config = dict(
    n_experts=40,
    lr_router=0.00109,
    parallel_block=True,
    init_std_up=0.0204,
    learning_rate=0.00338,
    warmup_steps=200,
    batch_tokens=65536,
    max_seq_len=512,
)
Below are experts of layer 14 (counted from 0) of a mixture-of-experts language model. Rows are named router (the router's row for the expert), up (a neuron's input weights, with its number) and show model dimensions 0-255. Each number is 128 + 24 x the weight over its row's rms, rounded and kept within 0 to 255. Numbers have three digits each.
After each expert's rows: "comes after" lists some tokens at least twice as common just before its tokens as in all text; "gets" lists some tokens that make up at least twice as much of what it gets as of all text. This comes from a sample of Wikipedia text that the model never trained on. Tokens count by the router's weight.

# expert 7
router:154163168098144153128111120136138131147165117102135151162149158158084101146131118139122146110109145122094109142143134101149161120104088141107145138149085124162134145086099092161125113106082100084123127104065125113103086108114138094178100124173145129165143122112148167163117141119102122120107144133116105177150120133133093150130126087137148108099126098143074167120110114123100140123177133098132116132086113173130137095159163115103141132112132130144152117126160124119134158109118131119095147141116118102146112115147145127144153168150139113136166113158098164104118141083107150148138112122115149172128133099172139175118136123155129121121125169136103171104142181154111121132140120134146129141098155149141150143116146168135087127147133164109151089131181056131127114101103145
up0:114150153154126128115133103114101142116167130129140137162173160125181145125117138134081151149105127123173106120092082155121150116162097090100115088144146121129124156093114146151112132095155154097156139145133130114102134162101085090161113093100099124099124114159116118139147144107106121118134171096092119101086138148113139135168117114100119110161159117120123089145098116164105095117121111145118120152147140127122097062163119122132135169118175154111160143102125115101105078151128164134167138118112109098129150155144166097107125122158140136125158076126150100112143105148085100140147097088115184097114107125110127177118079099141145157117119141175169168134160141146135107124097168143123108119148171132105133152142119122124129147100104140120116138109107109130083140137119133
comes after: "\n", " ", ") ", "1 ", "0 ", "2 "
gets: "| ", ": ", "; ", "- ", "\n", "\n\n"

# expert 3
router:121108129114128095156128078109133128147104177099121115149098159165115137172080098073146183140184095130096103144128133143162116117098155094138154115187115111141093109115124072136174127155099094163171120137102124173148113116137108164190132172112106128124139096133108065126136119124119167124141140153178111146157130146176111099105123098130149129141136146100098141138137147101102117117102151117136109141115118134137132075163137158132121140084151090131155122164103135118129097100144152102095150119115144165126116112140118123118122169142127103126151128122139120117133131151141139150131150131095100110160175117135100133154130156115103117136136085100140165161158163093144110104151128101119120115133140099106124123167165097137088115136135101126160148121144138115113115108158117
up0:141148134158150116118151154151162120115108150150124121118106148188104078172089104170119114112106118161136140123159164112135108117135120124110122168100100110099139129138124125138132139129130110159094140127138115148147142137133132119125118096121153120139154106133122146060124118093121168089140125105144144157145109113125134112114093191076124137113109141114154103132134099128121119081148136166124176154136122124148135077136170134104101115112080126137137143153124123130150121152122090120047115094132172138185153139125112169131110092109149130156159082182108126098123153118125123113074118139090145090153128113119155152128145107105079078126090183134146137153125096174117119123143117128111083129135134095173125113114133112146138145097147147088123137097121101136140130109099146
comes after: "\n", "In ", "in ", "9", "8", "3"
gets: "–", ", ", "January ", "(", "October ", "November "

# expert 1
router:191107131113132104141181105166144103109127088155106147118121156141123160137161102160095114125122131154130106132153138151159097124149142154107153134124140137096179100145117149080102135113110156122147171143122122121137112107114108111099129121124103114155143137136167118146098139096105152095143164083104150102137139096122115163109134141111130084118117131144112167148097127111135134150132132116114168155156085171171085090109101121132100120170105143154149146125092143138109119139165112142136121133129142100166149112144151168143109088108161084119141140123178136117144071105074095101116166144151105162147109156127140141124160122129133145154089110127103146067098124116138179110115147119105106131127144132127111121170113168129145128120170106138140128103107086115175141079128092
up0:119133116124122110177150124094137164110062082119127157118144122112174118124137110128131095109109137149126129142119129115117095105117173132146161140141154109111091126101126110125110177195108111146125139145121121079131146139096111134124081125136116120100127070091128118126122121144146091168105114096081109108087146083164112122115145121126152141136135159116081138118135195142134134126177089128115141115120108105139159182123086086133138131100128120087178161130104127119187146140107156129069086139149137131141124136108155089102182118108118137144111125117136103129118095110149141166123130121107124152125140118103164110153120120114178163126137143125152162138108118129141104122143117121121139093139091119120132149130142086141144105175126086136109082150122142137116079149170140
comes after: "| ", "(", ",", "; ", "–", "."
gets: "201", "1", "2", "200", "3", "0"

# expert 22
router:105154149073163148136118112141122140127077101158110146156086146110153110140113091161149143147142143161116107098150118156144138123186091131165138128099177139137167149149135131149117117118088123163097134180127116095102139070135119097116174133128127141156098082153060123124146080105118150167145128130103126130153135185130144106147123111082058129125136125128142155090122132136089160115108157146119107125133138134143127118126104172134095117149117099088155102157079136169112143122159102088105131121157110166178158121137116108132090132121140121138121156155141150126101101136121114100151093127128125123108157142116152145115085134114162141150082141100100115109118154133136139116146114169155115104135124098103155101114134122117157144138136149118114129160175110129153122116122147
up0:169115176110101169106158152129110127121153189137115154134128109150122152112136144124105116144076096123090104119162124150138147120145095103118087127155099139124166143140156178139125191176104121161104155114116106141119136085121177140119147101112099132151132111103127129107131143109138151089100116088124165145151110137109130149160139120138184146147109089107149152131086162135095138167148112175136163159120107127143138097120135100094102129135137134088107110090118132185138154154123137133110135121110155148107126109116120181111101134107155139086134145112154091160110103124086132138080161092163159108092123141133145130134165103168118151126104108096149094122141169130118128126128131124138114148148135150118166131153124125173122153074116075118103149100112119111141122132112121
comes after: ".", "| ", "on ", ",", ":", "–"
gets: "1 ", "2 ", "5 ", "0 ", "one ", "4 "

# expert 8
router:090130095141113118148118106114136133117120186167141147110149133124104147104114111122160095146067119081155129194133166139146105115177143114143135097107108159108130130116122126130107142112109140155118139116132143116139135120129115122128101109140149130152110125126137115186140096143122144107121160113094129130099127116158128080065086160130108132107160145094145090142164124123116146138164112100101129122116141125110159126127080161175130133075200120118139142133146090142109110120139112116152162154136153089104116160119136126119122148141098131172113117091149148139114167092159128106114148163106117142120145132131124179138153119165131126171115096128100134116131158129155138128083114124120109117183132121160102104168090121066139141129104177137126125100166121092110154165096092
up0:129141132110109129114083145121113186133116124119132082112129119137125133127110129124124154121134163131168090134098103161114100154131112129096158150128133157094124163088154133120076154096164133077124147148098107131130128131117157084125137139099119107120114135147131164156128083094129110134145075108161144113132109127145132146131101096154137119089091092099121106163131093150137149144124136137138110106156102117146106135123092159164070119098132170123142131094132125128116108107174137100131117116113179138117096147128156122130141106137160126111168144098133138147120165134149112056132146063108120177149085107109114150112116110141097136092168135132118151118161130164114151153088096153123138118174167091152107142129122142147105131131129150104079150084104133115078159173134114
comes after: "| ", "; ", " ", "= ", "0 ", "MPC "
gets: "| ", "+", "Mc", "−", "; ", "Mac"

# expert 26
router:103116147118126106152158095158121152144150098140112143155147150152069128110105111170126130117110130168103096137113144114114141114135124099137161140099142101147125152106112136174126092093104157160130112089095118114143145141119122097111075126168121167100135143136138162097129138133151150105107084082117111154164123074102098141137138089118108075097112127102171149107104172188114188121092120125147173148141148106161122168159152124095138139127131146108144142141127102160107147148120120128093132102134103135146144128145114132147130174114172096119157070148114144156168129157160127134136108137103147131152175097148154124129153109117129152138083133123086094116090135149096111111146098147099144116151113157148128138090142090135130101121148157126106163153166114127125109118126120
up0:131157149074150081178130151120137154111092137114090143134120158120111118144171090081115115137134144106135134079136160195111132095159146117089113151075135117122140123132158153125097134175165139092174170105146117121071151086109138120118126150141125159165162109134150150119148154150117108140118139119120134139110135160134105140110125128149106127089132160105165086094198123086163107123119112145129163125149149147143125121134159099107134109111128145143103116148109144125159076149118139130095139127130137098148138112100096096106097130120111111112162088126118134074102089110119134105107089119129118152131124147110131085111158067124117139155154147111106146133128133136164113154128156106110119110118102140141153150127126132134142155125066149117121108071146152121123116083143118
comes after: "| ", "|", ".", "==", "\n", ")"
gets: "\n", "\n\n", " ", ". ", "0 ", "- "

# expert 20
router:096115157113135119119119146093086154187120117103129106089126186191153140149154119145133156108136089156075150111132097121105128110119110088129118120113148100097144143158105112152174133104149110114124141127125154126126129137147123133138091151105149142122134108115087143094148105125066086175151109154096135136127129141088134131139121096117106144114135128120138124131106157158091115141086140155148147080166160103160133167147099155144124172102149128098151113135131106083142159109100136145151140169153122095120107120106169114134134126108105138114144138100096163138135166173175086154100147134143163114109190104137096143127139104128158120127147106126175093149109136142112080127126145143154129121125125140100118104098102109131092114141123135082093135138157103120141111135081157
up0:138139108139160072157077169125130152084115138128137130167134107161117131107157126163121114121154145141108077095095108138127161135147095154103130155146126170161117151112098143120118127111143124084127156110120131123115154069118115134115110168121126152131184095134104143155140126101090118125125129122149131108125162077129095136145160145072123118117144078163113174160139130120127116124128127132127100156175153143149127117121129147135146128163133096077166071139141147071099109114110157131101150175152136122130148115136104136118159112140145145152130152103144106123134091143136140105138108116145158151111170169144108112163097134126109110109127096111122144129119111102136143161140135165118152167113141125110138068126099124070110123092124128134145141138143137103082050107150149
comes after: "'", "of ", "the ", "with ", "a ", "in "
gets: "the ", "a ", "The ", "his ", "s ", "their "

# expert 37
router:112130126089136133177097132151164166079109113173161114179159158114142121131161141121119125078124147100129102110110125148129115135156150123165140166094138115162171117087154144101134108083135116132138091169158148132105154100159115097178151142108073121102105110140169131120119140114065141116145119153156130103124102094150132096122118140137110118126133158152162103129138103124170148158141104147115108143107123108125144073133121131145120116163109144134110140147141133121146098164102124138144116114112175157101118107149156114143159073101148097169164133114121109106116137111073142075132119139093120149120103139094110131103134122112137154142078096133088110119104112131128160121088160138093149128151155133126149143132090133169124138119129145133156117107150108135133134194176122
up0:087095140180113179106114155114137171109105149126102169123118136145169146110159088119156124144167127154094149090136141147140138130113100116148106121146133047140126063154112135079111106134081131121108171160138100147132121210144125118122139174106105146125134149093115140130116131126123125163086111135107118137129138141153145122125107089133105133120141126128127099098118114120119155113149156176126097126130101157118140139105152111144075132136143101106116132133138121114131151118094078125142111102108145148104091121120144115142121141146139134155132088194141097129087110078115130163136156143134117114111130070146105123157145143097150102123099122158101157171120143082121161104161115134105091128156153109140090091122129110124117127142142151117115109149173099125105098136125108
comes after: "(", "201", "200", "199", "202", "198"
gets: "0", "4", "6", "8", "1", "2"

# expert 0
router:169123080080108129145160122100121129118176097122117095123133119153051135110134087130121144161149134117151097114157138147116119103140114126141106124121127085125134106153098165112114136163125135103106094124106139153104139097141147159128105136150116120084130127121108118114133099141110112191103169129086142113103135137120167118162097162155107102128098182139151125138124173119162130125056107125163131135127121137078136147138111142136171108121124124167092097151149109189099112128162136134123143145118103110138130125158098176115163164125113161148144126116138126151111133112115157164131186105138189105118123109117139174175115097129076108141122082104099101129121096103117149139175110129115128171156134124118127124105152114156131157105107141114112118119143152129106107140150134
up0:115119149087121115123148142161136082089132108130097122140107168085057137130154156158105149115112130149107119122179200128143130134139160122124105127121111128133115077124111121118105116095094089107123160172159125103143107153129104130133149123174135116117175157148119141111126116137137142104112128084123095148122103153117095094138113155080156143116148143128148076164175123128113126108106132125094162126118150128130157114117114119122150121077131135161140143135092106135145102102129143107151112150092127166117138112162128118152105124088136107122144147130135105108139122099154087082136124104108165120104149169142150128131130155110093124106110094116108119127093139151188107081124120149134149175151124088080156089109124129163081097116164132156103127117095131092079120140106132
comes after: ", ", "in ", "of ", "| ", "the ", "at "
gets: "St", "Ch", "New ", "st", "ch", "D"

# expert 25
router:183139104136135141102178106105175148098134126133148133124105101128085179099137095099170136125130134145144096138117122136103099127126126145162127164153103180142110110149112127101091182135155111123134104104137121115107110101055144133127138069110122145129135117118107114139121107123171120157128151048102144131117101138114186132129150172073097111106132131153144118165120109106184153113121137117145160159143111121105135138121155116108128125111112133130115116141141169128079101138132109138122157105110154141097142153150115144115164123111137128123126101125139131135121114102074126083152116121143094135136082160107094164150139086108144121152158114112141106107094099141148149104164114138109142140125128139121132114164097155152194131150107140099149116141129156117091147167157095
up0:134123147098117153093145114171139143132083140106112155133111149140138108112134096153165136092130154096112112101142153156140125136128153154120107139132106153147121177141114126125185173080150119163104154137118126128119110132144115167149117140143159158115147118115150083135115140090113146099135107076139134122115133159113133114123141146120147121144155177130105146174155136120143112130096134092134124144134110134116114159141138128164105083139167090098143107140086144123117157130112107113092200111133104141177139140150164146112127155134196164145130153179095128147125142066136094119162148081120130156121126129138132182165130107111131132156153096140153122126077137122168140157157112148141147172145130127085074150112142144100150113130131153126133069086100111139124138103121125
comes after: "| ", ". ", "- ", ": ", ", ", "by "
gets: "L", "J", "K", "H", "B", "G"

# expert 36
router:088139106129114115107145120127084165131126122156155128142101105140101132138126140132106077141128135148155127117130107131130168120141145134106133113151112159168123146124142104103118107112122133107141137118131106111103128094141172174143111148103088128113096136111134153178142151125159085143121157127119116105144115074137167128130121140132180115125105109143126123071138107144092118144124104067118095159113139130101139102136134157113138096176102148126181128151136095120124102106144155144156159131123100146137113108131086102102149154140129092122091105120130135135126063138118127136104118134111149125145134137146139085136128106071108161172149146197133172149111178105161132122113170183115147132134108172130157121127121123096121116072123154131161212126149167144163140110124106
up0:151152118084131140112152160112110135143125138172132114162174167114116130135127169144161159137103129099160153089142156151160134102111095168128112097089082149147151111095138107144117093107113127111100134148107153139172142145115134149138095115114134124102147147141122134106115125158080140129081109097114101091109148078148145107089116163147124072169159157107106160148133147101141142094104126097121095095099141190167088111135118147174134174135103136117103119134100108116102142111122131112165142089138119142072120139119116130150083117127117137144115128101096108133159088170146075167124100088128108118161159134113145159145151143137117126125113093127101130123146143083126122094129117145108129147111099144133119091156137126137138134124128079120112121151155146101129148069111117
comes after: "\n\n", " ", "\"", "also", "% ", ":"
gets: "==", "|", "===", "== ", "\"", "===="